From a checkpoint of a small mixture-of-experts model trained on Wikipedia.
Size: 13 layers, width 160.
Experts: 16 experts in each of 12 layers, 2 picks a token, a sigmoid router, a shared expert of 64 neurons.
Below are experts of layer 9 (counted from 0) of a mixture-of-experts language model. Rows are named router (the router's row for the expert), gate (a neuron's input weights, with its number), up (a neuron's input weights, with its number) and show model dimensions 0-159. Each number is 200 + 20 x the weight over its row's rms, rounded and kept within 0 to 999.
After each expert's rows: "comes after" lists some tokens at least twice as common just before its tokens as in all text; "gets" lists some tokens that make up at least twice as much of what it gets as of all text. This comes from a sample of Wikipedia text that the model never trained on. Tokens count by the router's weight.

# expert 2
router,210,200,219,214,179,230,245,183,219,218,227,201,214,229,190,183,215,177,211,232,197,233,191,196,207,210,196,205,180,216,235,186,221,222,185,192,187,231,217,192,204,214,194,184,190,186,196,200,203,231,209,217,192,191,204,174,185,205,209,199,181,194,190,194,167,188,197,197,168,222,205,166,181,188,185,222,217,161,219,234,239,192,222,198,150,205,228,183,219,211,177,206,185,213,213,227,188,181,187,174,199,189,217,201,200,203,196,207,190,206,217,172,194,229,215,180,216,144,267,188,193,196,202,190,212,220,219,201,229,203,163,186,192,206,181,215,178,167,172,183,213,172,234,182,205,195,209,226,181,188,205,159,189,175,172,192,211,219,234,184
gate0,202,218,214,206,160,175,177,191,188,209,196,194,187,220,208,207,210,155,196,248,190,204,196,191,201,199,226,192,199,229,193,199,237,214,206,178,222,222,195,192,222,202,188,203,192,194,178,218,239,194,193,202,171,241,249,188,181,214,201,178,189,201,227,166,207,201,189,207,202,161,206,210,195,178,185,250,206,190,201,227,218,224,212,202,183,230,224,182,215,205,193,198,179,220,207,234,194,193,194,184,170,151,179,188,185,210,175,229,177,223,222,175,207,217,202,214,214,173,212,201,235,218,211,172,201,203,219,224,201,211,225,242,215,217,167,192,222,186,210,210,187,172,216,191,196,210,225,199,166,223,206,218,231,195,171,216,206,174,245,210
up0,183,179,194,213,174,213,210,224,196,215,189,172,192,207,199,197,245,201,202,230,220,205,207,166,206,176,227,192,221,197,203,192,196,214,204,196,187,223,207,200,176,180,192,175,174,228,175,235,213,218,182,186,163,195,240,192,178,177,225,170,212,182,166,217,201,196,191,204,213,215,189,183,184,181,185,180,198,199,200,232,277,233,219,240,229,196,181,191,187,205,207,196,202,205,192,219,214,183,213,153,160,153,206,210,233,198,190,210,177,218,196,176,197,222,183,160,179,225,209,209,220,236,217,163,175,216,210,221,211,210,189,195,177,216,191,210,199,208,204,218,231,201,190,211,189,181,205,205,167,225,200,170,212,210,213,200,204,179,200,208
gate1,193,191,256,214,204,209,246,224,194,230,206,225,197,206,202,208,180,174,199,222,197,209,170,176,224,214,229,244,187,198,191,230,217,205,169,171,192,165,193,223,189,218,170,207,202,178,194,175,171,203,172,191,197,233,225,191,178,209,238,189,158,201,209,228,206,208,208,248,190,224,210,206,190,194,212,183,207,174,170,200,228,209,172,200,203,206,183,231,223,201,216,213,162,218,183,217,203,212,208,195,218,205,225,153,247,184,219,187,188,220,184,187,209,207,228,194,236,186,205,190,203,240,201,202,205,214,210,186,205,214,212,180,214,218,163,178,219,209,198,205,203,215,201,215,200,225,209,189,207,219,188,219,231,202,199,188,240,220,226,193
up1,232,207,180,194,191,188,150,180,175,204,175,178,173,183,221,204,165,206,154,183,205,199,194,188,211,212,163,198,200,173,223,185,208,201,218,189,210,190,197,190,192,184,190,201,167,197,185,205,225,186,204,209,162,199,195,169,178,214,205,203,225,187,247,186,160,240,200,205,205,195,215,220,192,209,184,220,207,207,194,206,200,220,204,192,228,249,209,184,220,160,228,171,161,228,195,193,172,210,174,220,182,197,182,182,222,222,206,192,221,206,268,189,203,205,215,154,207,199,202,176,180,205,200,243,231,203,228,207,206,208,204,214,205,168,175,179,170,173,208,226,186,192,216,214,206,200,190,193,193,224,192,197,207,210,200,204,208,197,185,233
gate2,204,224,227,203,183,168,220,210,205,176,187,202,209,202,190,247,206,192,219,216,183,169,202,225,176,219,175,207,200,183,211,184,179,198,175,239,183,185,231,217,203,193,154,206,196,173,179,187,190,208,211,198,176,210,224,192,172,182,193,189,212,196,270,206,193,207,229,181,199,186,197,191,198,208,202,190,240,179,222,229,196,207,204,219,178,189,235,167,160,185,161,158,212,225,178,208,207,213,200,166,193,191,180,207,184,218,220,179,175,224,212,215,221,198,203,200,199,181,211,210,191,179,197,246,226,199,199,180,208,190,201,202,157,230,175,199,229,202,203,200,172,211,212,218,189,204,214,236,184,182,175,194,185,190,208,204,216,220,243,227
up2,188,213,219,243,206,199,166,212,202,179,207,177,206,203,225,178,179,215,175,202,217,209,194,186,192,162,218,205,233,214,173,233,199,252,197,187,182,211,188,204,194,190,232,209,216,139,197,232,215,223,199,173,203,192,195,190,199,189,196,173,198,191,187,176,204,220,177,217,228,200,195,205,193,214,191,202,214,237,195,209,228,217,241,222,179,195,211,209,204,205,219,190,231,199,217,213,185,177,188,230,203,195,226,196,202,194,179,219,198,187,205,167,207,228,188,179,184,218,186,251,225,193,223,176,148,199,213,213,200,259,198,206,211,204,224,200,198,163,206,235,188,189,195,182,207,219,220,188,233,198,205,232,190,207,232,203,197,174,166,218
comes after: ".", "==", ", ", ")", ". ", "==="
gets: "\n", ". ", "\n\n", "202", "he ", "that "

# expert 5
router,218,190,179,183,214,193,222,164,199,205,190,225,246,216,213,144,202,171,215,215,210,240,211,202,230,200,213,207,203,181,199,198,197,207,140,235,191,200,210,179,183,200,203,218,184,213,194,215,216,220,199,179,211,237,227,199,232,225,195,209,206,164,173,216,189,146,192,195,152,222,178,169,219,171,226,188,217,186,176,225,194,194,198,177,197,184,196,221,219,196,192,209,206,207,199,230,194,204,221,215,229,207,219,211,204,227,213,194,200,193,180,189,191,244,228,181,179,166,212,179,227,198,222,223,212,165,196,230,220,190,170,200,205,233,190,208,207,173,210,187,220,207,204,203,223,200,219,214,215,216,190,207,181,223,171,175,221,196,199,202
gate0,195,213,200,216,177,176,221,210,194,229,186,172,205,206,198,220,189,184,167,183,157,187,235,227,199,194,214,211,198,208,223,243,199,227,214,211,213,201,213,191,192,213,199,204,205,174,208,183,186,178,176,188,170,182,177,179,235,216,192,229,200,208,224,166,185,143,196,182,172,214,190,165,201,239,213,198,196,175,185,183,221,247,220,163,187,187,149,160,185,208,200,220,224,206,197,207,158,212,194,213,184,199,191,180,221,224,203,187,236,182,190,197,217,209,177,147,203,178,211,186,243,220,163,207,206,177,221,196,177,192,197,198,202,177,203,216,215,172,228,196,201,199,220,193,213,193,183,203,188,194,192,231,195,205,209,219,210,197,188,209
up0,214,207,175,180,208,237,167,197,234,180,204,189,230,205,173,208,187,182,186,172,219,171,163,174,205,213,180,208,196,214,209,201,176,214,198,215,209,230,160,187,193,187,166,231,198,225,204,234,194,200,205,175,185,209,197,180,201,193,153,213,210,220,182,185,183,200,201,217,208,197,222,232,216,210,208,210,199,201,191,206,205,197,197,187,206,204,171,236,180,178,241,197,205,225,203,194,187,158,197,188,214,176,212,175,209,191,206,214,179,201,263,193,204,174,226,213,215,205,204,188,197,168,215,223,184,216,218,193,213,153,187,218,167,190,191,144,198,212,203,183,191,217,214,222,221,256,207,206,175,190,194,200,175,186,209,169,221,212,168,193
gate1,210,212,201,184,226,211,193,195,210,188,223,217,194,170,238,157,188,215,213,198,181,197,183,153,203,215,189,213,185,197,192,207,182,222,208,213,230,218,166,195,203,189,176,222,231,199,214,180,214,198,216,217,198,179,189,184,209,204,205,219,190,225,169,224,216,168,204,172,203,228,199,189,217,204,204,215,170,190,209,221,193,209,196,158,159,224,168,192,208,177,165,169,246,205,172,228,210,198,214,191,214,196,211,210,206,210,217,204,178,173,172,190,174,184,198,191,177,181,214,221,149,174,182,240,224,174,204,214,181,185,185,153,172,197,213,192,198,173,203,200,169,200,164,192,206,199,246,230,177,171,197,205,211,197,184,193,178,177,199,182
up1,219,183,215,216,205,200,187,182,197,206,231,206,189,240,196,205,202,195,165,194,228,207,195,212,191,187,256,197,204,200,200,202,177,188,177,188,226,231,201,193,215,184,168,203,206,199,204,222,197,205,166,167,211,207,237,195,189,181,190,209,187,232,193,217,195,181,205,169,239,227,217,200,249,219,182,204,197,181,181,189,163,179,178,231,166,216,196,164,210,178,163,218,194,175,209,208,164,184,244,182,195,213,175,204,230,210,232,212,235,212,203,209,206,156,190,205,195,192,188,228,213,167,200,237,205,176,213,217,205,185,201,204,191,229,176,209,225,206,177,174,198,237,219,180,195,199,205,205,225,202,223,203,171,231,202,174,222,223,183,193
gate2,220,196,216,194,182,230,191,195,224,196,186,221,193,182,227,174,216,201,209,210,186,186,175,184,191,190,202,190,223,203,193,212,250,212,189,217,207,192,194,186,160,217,183,213,231,230,181,184,185,202,211,193,188,210,222,169,182,220,225,182,197,172,161,158,191,194,192,192,221,194,191,192,227,200,230,198,226,232,217,227,189,199,202,228,219,199,192,213,201,190,187,207,179,233,195,222,191,172,210,198,187,187,218,234,222,172,171,201,197,255,198,186,185,209,231,220,186,193,205,169,208,212,227,176,186,187,183,201,214,220,225,155,195,248,184,172,194,198,193,176,194,156,209,151,201,231,172,207,204,219,173,202,166,240,206,198,209,201,202,181
up2,191,191,216,219,189,193,238,212,217,220,208,229,197,228,203,192,189,178,197,197,203,203,194,203,183,159,200,230,180,182,201,187,195,203,193,201,202,173,161,212,257,224,191,227,233,216,172,143,164,194,200,214,235,195,210,215,198,207,220,189,219,194,198,190,165,202,206,179,223,250,183,218,236,191,216,202,212,191,180,185,186,167,160,221,174,184,178,223,208,180,185,203,208,227,188,203,187,202,252,200,223,206,235,206,182,184,191,194,196,180,195,207,207,209,213,205,232,214,217,204,215,215,190,198,206,190,222,218,232,163,181,191,199,207,182,180,202,226,201,242,230,233,194,209,193,196,191,191,211,214,209,194,192,187,242,196,195,240,189,162
comes after: "the ", "a ", "and ", "of ", "to ", "("
gets: "S", "B", "H", "C", "L", "P"

# expert 0
router,182,178,200,199,224,186,221,192,194,244,217,204,231,202,165,196,219,183,229,207,199,197,203,209,230,234,170,201,175,197,223,209,244,204,158,186,184,189,214,189,186,193,201,192,209,189,192,185,168,191,183,202,189,223,167,171,190,175,225,209,206,161,174,198,182,188,196,227,200,192,195,201,203,228,221,198,180,189,184,218,187,202,219,199,199,179,197,205,164,266,222,211,173,197,205,176,183,196,206,197,178,202,239,202,197,238,220,242,191,205,192,172,195,172,199,213,186,184,251,203,190,229,225,177,215,179,185,171,162,192,192,218,228,175,190,226,181,220,210,208,183,203,209,211,205,207,216,219,211,188,220,206,160,194,169,224,222,222,215,217
gate0,224,195,190,232,197,202,207,212,203,200,230,194,178,181,191,200,200,208,239,197,209,150,205,212,221,207,222,229,180,193,210,209,241,199,168,210,223,231,188,219,182,191,209,186,192,210,198,198,208,173,206,168,200,196,179,182,190,191,209,182,185,197,167,147,224,199,166,181,182,182,197,170,178,210,147,220,176,215,194,232,222,187,185,201,202,206,176,183,220,210,174,190,203,214,194,212,222,192,259,216,212,199,173,175,238,202,189,186,195,177,224,184,209,207,200,218,159,184,220,224,203,203,217,176,201,208,218,207,211,208,190,193,212,242,196,201,202,212,209,174,208,233,148,198,190,208,204,240,198,191,181,175,190,216,203,236,234,196,206,234
up0,179,193,207,195,185,177,160,208,214,164,203,221,223,208,186,163,195,179,214,194,219,231,191,208,187,184,179,183,223,164,170,184,169,193,244,218,216,203,195,187,203,195,191,196,175,178,207,187,201,198,188,230,203,207,200,233,242,186,183,233,194,209,226,220,171,171,210,226,220,222,221,210,215,263,207,238,187,197,200,200,155,193,214,201,221,204,245,211,239,201,218,193,181,187,250,191,200,188,172,189,215,198,174,243,198,190,215,197,217,206,187,204,183,167,214,192,206,207,205,179,203,173,211,197,209,219,224,218,165,228,211,179,191,196,195,209,170,204,222,186,185,205,200,214,198,193,212,219,214,194,178,169,191,186,222,222,164,220,204,207
gate1,198,195,167,210,213,195,205,205,204,199,200,193,172,210,179,184,204,209,179,221,211,197,197,208,249,201,204,194,181,219,246,196,173,181,197,212,195,216,242,238,192,181,205,199,217,205,202,191,198,174,246,216,182,174,172,185,242,208,206,201,175,195,183,212,182,199,210,234,174,172,205,198,214,205,174,192,210,233,173,207,214,195,171,185,184,183,239,232,167,225,187,198,187,205,208,224,170,180,217,221,220,178,219,213,198,202,203,183,225,187,235,229,187,216,198,172,178,168,213,184,231,218,203,198,224,186,213,169,199,221,207,180,211,222,203,238,226,196,218,178,202,192,197,196,233,226,182,218,138,191,203,194,172,164,212,221,178,195,218,209
up1,187,221,188,220,194,171,183,178,178,197,219,199,177,193,221,196,208,203,195,195,191,219,183,240,230,221,203,230,204,211,206,135,198,171,184,193,164,184,192,200,184,204,194,211,210,229,214,191,242,199,210,231,186,195,169,232,215,162,219,220,167,192,197,168,171,205,197,206,188,211,191,235,192,230,179,198,210,197,172,175,201,233,197,214,190,220,213,186,184,184,148,178,192,220,198,219,177,184,177,203,214,159,198,196,225,217,235,191,218,206,195,204,165,180,194,215,186,225,206,202,168,218,216,166,227,200,239,186,205,208,198,221,199,180,208,207,215,196,167,186,171,245,194,191,184,214,211,208,191,173,204,207,221,200,187,247,201,199,213,189
gate2,200,206,219,177,208,199,198,224,193,229,212,205,192,201,148,181,229,212,249,218,145,159,161,225,239,194,184,161,204,180,205,206,192,242,197,207,194,182,193,211,203,160,197,193,201,175,221,181,206,201,209,221,181,172,204,173,198,177,199,230,171,210,187,203,196,201,188,209,184,187,192,200,188,178,200,184,208,190,188,202,194,192,206,170,192,193,218,255,260,207,203,209,200,206,184,187,194,225,192,201,160,193,201,181,201,192,180,211,209,206,205,229,153,234,211,202,210,202,226,217,201,196,213,221,194,237,233,174,187,181,169,199,188,195,206,192,207,241,199,206,177,203,179,183,211,199,194,213,229,228,213,178,230,202,209,180,201,179,225,218
up2,245,177,189,163,193,199,229,210,223,197,234,228,198,220,196,184,187,196,264,209,228,188,216,200,207,187,228,179,229,214,236,186,187,230,193,203,182,195,200,222,192,212,177,171,234,171,212,211,206,161,182,187,191,203,200,187,224,219,203,226,172,200,222,199,191,180,179,216,190,206,201,217,226,208,190,202,209,205,195,170,181,182,194,188,182,190,231,195,203,194,189,226,205,198,177,206,206,245,227,168,178,184,195,190,165,202,167,239,214,218,200,202,137,186,188,211,191,191,194,209,186,216,167,199,194,176,199,203,190,210,196,163,189,172,191,172,219,218,200,239,210,176,198,201,184,217,181,213,197,226,232,249,199,198,190,189,193,215,193,177
comes after: "| ", "|", "; ", "–", ",", "In"
gets: " ", "\n", "0 ", "1", "1 ", "t"

# expert 13
router,233,198,214,168,157,217,216,197,203,177,176,190,225,220,174,194,191,157,229,220,165,176,211,207,218,204,206,223,221,182,180,215,185,217,169,217,192,204,211,197,228,205,178,183,182,190,199,235,171,196,190,183,178,217,203,206,179,182,187,234,224,206,181,194,197,180,161,209,190,233,196,197,185,189,154,181,220,171,210,185,222,194,253,206,187,209,219,218,180,260,206,191,168,151,218,199,195,196,212,224,214,204,196,182,209,228,192,201,191,213,196,185,223,200,222,181,213,181,230,207,228,230,220,187,192,181,202,201,215,216,169,222,202,221,197,186,194,167,234,223,195,198,188,199,205,188,233,193,177,207,203,183,231,230,180,191,212,185,194,213
gate0,172,192,206,225,176,192,196,159,216,214,198,235,156,152,222,204,200,205,167,240,199,203,199,259,206,209,206,217,210,192,212,192,187,202,201,183,195,205,220,232,187,194,181,184,183,190,171,215,194,190,151,206,184,200,204,178,213,211,207,215,213,207,202,163,206,179,207,214,197,226,184,236,176,200,195,217,209,227,185,191,254,223,204,189,176,231,185,172,194,198,193,184,221,201,203,246,176,207,200,238,203,216,203,182,183,199,188,174,246,197,206,194,197,197,200,173,175,171,191,183,225,221,206,199,176,165,192,211,206,192,213,189,234,207,192,210,193,164,187,180,220,211,163,222,210,194,214,200,199,195,243,206,203,163,194,196,225,196,186,227
up0,234,205,190,203,191,206,191,212,170,188,196,213,215,214,187,212,216,257,201,175,181,192,181,202,183,238,218,187,180,191,213,188,173,213,188,171,198,185,225,184,183,202,192,211,196,207,201,240,228,219,184,209,207,228,215,219,192,245,241,184,179,184,170,176,221,167,170,196,221,166,264,232,180,204,196,205,206,217,210,184,222,190,196,188,195,223,175,199,195,214,204,224,192,223,175,209,228,216,207,204,181,169,171,174,202,210,187,200,220,174,210,204,197,213,192,193,192,213,204,187,162,183,253,184,186,205,191,205,158,220,178,229,231,195,202,200,197,192,227,196,198,210,230,212,218,184,231,186,176,194,225,218,195,170,219,164,202,193,200,181
gate1,238,202,225,174,173,196,223,184,219,213,167,203,192,205,184,182,189,196,215,218,151,215,204,240,206,212,210,215,173,195,227,184,193,207,209,200,220,205,213,226,187,184,184,249,183,176,187,211,201,206,224,210,219,235,209,187,172,205,230,172,205,158,203,183,207,185,171,211,226,191,194,195,173,238,197,213,220,185,202,230,219,191,184,212,196,195,229,182,188,241,201,186,181,198,223,203,178,166,254,190,236,202,196,189,222,219,187,236,236,178,219,219,205,218,230,190,202,164,207,168,225,197,217,169,176,197,203,189,215,196,170,207,233,218,211,223,216,231,195,220,206,176,216,201,208,222,200,191,170,178,190,183,214,176,205,217,197,201,199,204
up1,192,225,203,174,182,189,202,188,217,193,203,164,189,217,191,192,215,190,213,206,211,201,188,195,203,161,212,192,214,169,261,216,196,189,213,189,202,219,221,228,191,206,181,202,178,216,173,158,202,202,191,183,210,173,224,207,201,186,212,201,237,167,253,188,170,217,205,228,228,197,199,184,213,181,182,201,237,172,234,205,173,204,211,262,188,215,184,188,196,186,200,188,195,207,223,230,195,195,209,165,190,203,190,242,224,231,206,182,214,185,230,202,198,198,222,188,169,170,181,155,212,229,212,167,204,178,178,206,207,206,194,202,216,210,196,201,220,190,170,216,177,201,193,196,212,226,188,186,170,205,186,176,188,223,195,205,253,191,202,217
gate2,222,205,196,221,170,242,228,205,181,199,189,200,230,186,221,213,225,169,228,199,169,203,208,202,194,197,218,210,208,235,160,218,231,222,202,194,178,193,202,210,192,223,197,164,216,201,214,188,215,185,186,212,170,236,215,193,183,198,207,201,175,188,197,186,186,179,193,211,180,234,187,183,187,192,223,162,222,241,213,201,181,187,193,208,151,215,170,203,197,205,228,185,200,240,183,205,196,197,219,220,214,234,201,168,175,240,214,211,188,183,220,178,187,200,217,186,178,206,217,198,198,194,197,195,195,220,175,238,219,178,168,178,196,195,222,193,197,212,217,222,210,234,170,179,204,252,173,196,214,213,193,195,189,182,208,230,233,222,160,173
up2,211,201,230,225,204,193,212,193,192,177,193,204,186,216,225,197,243,199,204,194,226,216,201,239,195,219,206,202,199,199,221,200,202,229,203,207,172,211,173,208,186,204,186,225,184,195,191,211,202,205,215,197,190,213,215,195,253,194,202,205,171,181,213,205,192,197,182,195,176,212,216,184,194,190,233,223,204,169,207,175,209,192,200,166,188,171,211,189,218,166,171,176,192,234,264,173,222,183,221,199,219,182,183,257,226,159,175,247,187,220,216,230,209,223,208,197,221,182,195,203,216,193,175,173,182,196,210,205,220,194,221,210,201,230,222,193,220,197,194,208,240,221,197,199,201,213,203,202,162,190,210,221,221,183,176,231,184,195,168,147
comes after: "of ", "in ", ", ", "the ", "'", ". "
gets: "the ", ".", "The ", "his ", "s ", "their "

# expert 3
router,219,220,202,185,225,206,195,225,187,211,194,200,213,198,195,194,204,195,202,199,206,208,190,222,164,212,205,183,223,170,210,190,178,218,177,181,216,209,214,176,209,190,204,221,209,212,165,241,162,193,180,220,192,239,244,199,205,229,212,195,173,201,175,217,201,184,188,218,164,206,207,193,225,228,183,209,215,185,229,224,195,205,208,171,220,252,211,188,174,230,209,204,209,152,203,186,224,219,190,229,227,212,213,184,203,212,188,149,186,237,198,202,203,222,219,209,191,160,255,199,223,185,201,229,166,209,219,199,229,152,175,210,213,179,184,207,218,197,233,219,215,187,167,206,192,189,188,186,190,209,202,192,219,170,169,200,193,197,200,191
gate0,217,189,186,185,177,198,204,221,189,165,213,195,224,205,191,221,215,188,219,153,210,189,205,205,217,217,202,218,205,204,223,227,209,210,189,182,192,197,167,216,209,180,179,242,175,174,210,204,152,214,202,200,184,194,227,204,222,247,194,184,208,216,201,192,193,214,171,259,206,201,227,210,242,213,232,205,228,208,216,193,204,185,232,170,213,230,213,204,209,209,209,190,188,202,211,184,187,207,227,183,198,161,170,189,228,205,215,146,205,175,196,190,190,163,190,167,204,208,211,147,185,189,198,187,174,163,203,198,208,179,172,238,204,203,186,204,219,183,219,219,202,185,212,218,222,199,200,191,222,173,179,214,209,228,219,227,213,222,203,176
up0,153,187,211,228,190,202,203,221,240,182,196,209,193,211,211,203,173,202,213,205,237,228,168,239,210,222,176,190,203,203,202,171,200,207,193,185,253,169,185,176,214,188,203,193,172,206,177,194,230,210,185,205,197,194,192,189,171,171,238,182,171,239,225,244,222,191,201,193,176,198,207,190,187,194,207,214,203,217,209,187,205,185,182,169,213,175,199,183,198,175,205,245,190,182,160,218,212,220,226,216,214,209,202,220,176,218,214,194,222,170,236,209,239,200,191,210,203,181,202,198,217,240,189,183,224,221,200,155,196,202,191,230,240,202,176,211,230,209,211,204,221,209,182,186,180,209,219,155,206,197,194,203,179,211,199,182,216,200,174,197
gate1,207,168,190,209,220,208,215,195,187,182,248,167,196,195,196,155,199,167,195,236,201,174,193,196,226,170,214,213,195,223,175,177,198,190,199,155,232,205,244,195,225,197,169,190,177,225,181,201,170,176,190,217,217,219,217,193,175,217,179,201,223,216,214,207,212,212,229,239,224,204,230,227,197,222,194,211,201,168,216,228,175,213,229,200,212,195,177,170,206,177,199,224,195,203,225,209,169,216,183,173,200,192,185,179,211,190,205,178,196,203,206,198,160,213,194,180,191,206,232,168,182,185,186,202,195,197,231,146,213,195,170,226,214,174,193,165,206,192,187,214,205,223,197,191,200,194,209,213,170,220,188,205,220,182,194,249,197,197,182,197
up1,193,180,178,218,187,185,170,216,218,201,206,224,191,228,185,209,198,224,176,158,220,196,165,248,202,220,175,220,241,217,220,232,191,174,197,201,183,191,210,227,200,196,218,191,211,178,190,207,215,225,182,221,217,238,194,216,202,196,194,173,216,169,171,216,188,220,226,181,201,227,202,184,190,211,203,221,180,194,182,180,204,215,207,206,185,213,190,218,223,173,201,176,168,199,231,214,194,213,230,178,178,205,182,193,211,204,185,187,181,253,174,219,188,175,214,191,154,191,185,189,198,176,194,204,193,190,231,184,215,221,204,208,215,175,166,224,232,202,213,237,197,188,214,243,197,161,199,165,170,188,207,214,196,230,198,191,189,241,190,196
gate2,197,207,211,239,196,197,235,203,194,208,198,217,202,169,225,176,191,184,198,187,249,226,199,216,188,233,234,198,224,211,184,223,197,228,188,174,204,196,231,237,207,229,195,195,209,187,186,211,197,191,188,195,177,199,217,192,190,193,175,195,189,167,206,197,232,177,226,229,185,197,203,192,195,188,175,198,217,215,220,215,223,176,214,202,184,206,169,208,181,174,200,183,224,207,195,222,195,177,197,245,185,180,201,165,233,209,233,208,168,198,200,150,212,234,197,190,198,190,207,213,219,225,189,228,170,205,162,191,202,199,206,195,175,230,204,210,192,141,216,175,190,170,231,182,216,206,224,213,190,174,202,200,160,246,193,214,213,207,198,168
up2,224,229,199,196,210,226,193,212,202,211,202,228,170,180,228,174,220,218,190,212,151,186,196,182,201,210,214,215,162,168,211,195,197,224,204,191,226,245,211,168,219,223,183,201,202,246,174,206,176,177,221,175,211,213,221,203,178,231,161,177,209,188,197,188,216,203,186,194,200,202,222,219,219,204,191,213,204,205,213,205,204,208,202,230,222,212,181,183,191,218,203,221,211,216,221,210,212,217,238,201,193,179,197,183,203,181,201,215,193,211,195,196,190,241,208,167,237,212,197,183,274,155,234,187,191,188,203,211,214,188,174,198,185,199,201,189,197,197,185,167,208,211,192,223,218,250,179,213,193,194,150,170,188,186,171,199,201,203,190,192
comes after: "\n", "- ", "\n\n", " ", "==", ")"
gets: "| ", "- ", "|", ", ", "and ", "\n\n"

# expert 8
router,221,206,211,168,231,216,208,178,193,198,181,205,234,179,180,171,190,165,211,183,188,233,203,179,197,217,196,185,174,200,208,223,224,208,177,190,200,205,185,196,169,211,213,203,216,200,188,205,196,197,214,200,211,234,175,225,191,181,233,216,188,219,194,193,213,167,171,174,189,230,209,226,169,170,180,189,219,187,200,188,218,239,210,196,207,204,195,204,181,238,210,180,212,195,229,196,157,161,231,227,193,173,212,207,210,230,227,223,195,198,195,194,201,200,178,199,187,167,282,213,180,220,199,222,165,160,215,197,224,193,213,195,230,198,210,229,187,198,225,222,217,203,220,196,236,190,214,210,199,201,186,200,214,227,182,214,191,190,166,218
gate0,176,161,204,180,210,196,236,233,194,184,183,175,210,210,164,193,208,195,233,177,194,230,148,163,170,179,231,197,180,214,195,243,195,178,170,224,192,211,173,202,190,219,192,192,186,212,193,182,200,203,223,231,234,204,199,227,216,163,180,215,173,229,206,206,203,218,159,222,194,220,212,242,217,182,214,191,189,193,219,203,262,219,225,200,183,183,216,239,187,215,228,207,210,184,216,220,185,167,189,211,183,191,189,199,194,206,201,212,179,186,213,166,199,196,196,205,182,196,224,180,169,216,200,216,191,195,195,204,203,204,182,198,188,183,185,232,193,214,170,199,203,169,243,186,245,212,208,214,197,210,179,203,193,211,197,223,185,190,203,212
up0,202,234,216,211,189,162,195,173,178,233,217,157,173,201,212,198,223,266,178,227,199,187,227,203,230,198,225,178,176,190,227,178,198,203,206,189,205,204,213,191,195,195,204,209,199,206,262,206,205,194,195,173,198,190,203,177,192,197,195,185,206,157,183,195,188,211,199,184,189,180,217,148,204,190,187,198,178,233,193,197,197,205,177,186,236,213,206,164,240,182,206,165,205,212,186,196,194,236,206,202,195,255,220,214,182,214,167,203,215,175,207,187,194,206,202,187,205,225,192,198,241,193,156,190,212,210,202,214,176,197,191,202,192,208,203,183,220,208,208,184,185,192,204,222,142,195,207,174,201,172,221,175,214,182,186,179,200,208,182,196
gate1,214,172,193,230,201,193,189,215,206,191,209,184,233,204,185,183,190,206,208,199,201,184,213,212,213,187,191,200,182,188,211,173,187,199,194,206,224,187,201,197,203,220,215,241,211,215,196,194,228,227,185,210,166,223,216,162,190,189,201,209,201,204,186,235,208,242,199,203,167,189,183,199,184,187,219,193,210,183,178,178,216,184,182,205,203,136,223,193,220,203,198,194,172,202,179,188,197,190,252,194,220,177,151,194,228,195,226,153,203,184,225,228,217,234,207,149,186,181,203,172,202,185,183,203,198,176,200,204,171,226,219,179,201,231,179,205,215,193,202,197,232,199,242,211,187,171,200,189,163,197,194,166,179,163,229,239,202,180,214,203
up1,220,160,219,206,249,203,212,176,229,167,173,174,194,237,196,199,202,192,202,179,207,211,219,190,211,217,216,215,179,221,186,223,181,221,221,198,210,202,215,207,210,210,229,172,235,235,188,187,183,174,178,196,202,196,202,188,135,193,218,196,190,198,199,195,220,172,193,185,207,190,211,194,223,225,180,190,196,202,209,209,195,215,200,226,184,196,215,171,217,215,189,197,162,205,190,236,205,199,204,152,184,182,201,201,211,204,225,185,228,173,231,190,178,228,206,184,190,212,203,208,218,175,179,205,173,172,170,191,224,217,205,229,210,187,199,191,197,160,225,221,149,201,194,211,212,214,171,154,186,230,196,189,196,162,188,210,202,191,155,195
gate2,194,184,219,192,211,145,191,192,179,201,159,206,210,210,217,185,224,172,187,224,211,215,213,190,210,215,203,203,214,231,202,209,235,217,190,215,237,232,202,204,212,170,232,174,241,180,197,183,181,149,173,208,211,216,195,171,174,237,198,208,215,215,180,223,207,182,182,192,235,196,236,197,164,202,192,209,204,215,188,210,208,187,226,147,214,230,225,184,233,174,194,175,193,188,199,211,222,191,200,220,182,165,214,203,180,221,223,202,171,179,217,182,206,191,185,208,211,210,212,210,224,189,201,179,198,206,210,186,163,228,206,222,184,183,149,179,204,191,209,225,187,212,164,191,200,170,192,200,173,196,197,189,176,213,196,192,196,211,178,173
up2,165,183,195,198,207,191,211,220,212,209,233,171,204,188,191,178,226,227,208,211,199,176,172,199,176,216,194,213,192,214,191,212,180,239,192,190,206,188,185,199,183,234,194,211,175,183,186,192,242,195,207,199,152,180,215,197,213,191,206,195,215,186,198,226,177,204,161,205,188,203,186,184,212,182,170,216,185,181,224,205,151,190,195,202,199,191,196,235,199,244,222,196,239,185,195,150,163,239,199,198,242,172,185,194,180,205,187,201,245,213,211,202,218,182,193,206,180,169,185,178,154,213,188,210,236,180,206,197,195,174,209,207,186,223,184,203,220,194,210,179,194,190,249,219,210,224,196,188,236,182,184,196,186,208,177,195,171,223,214,218
comes after: "| ", "\n", "|", "–", "201", "202"
gets: "- ", " ", ") ", "0 ", "1 ", "2 "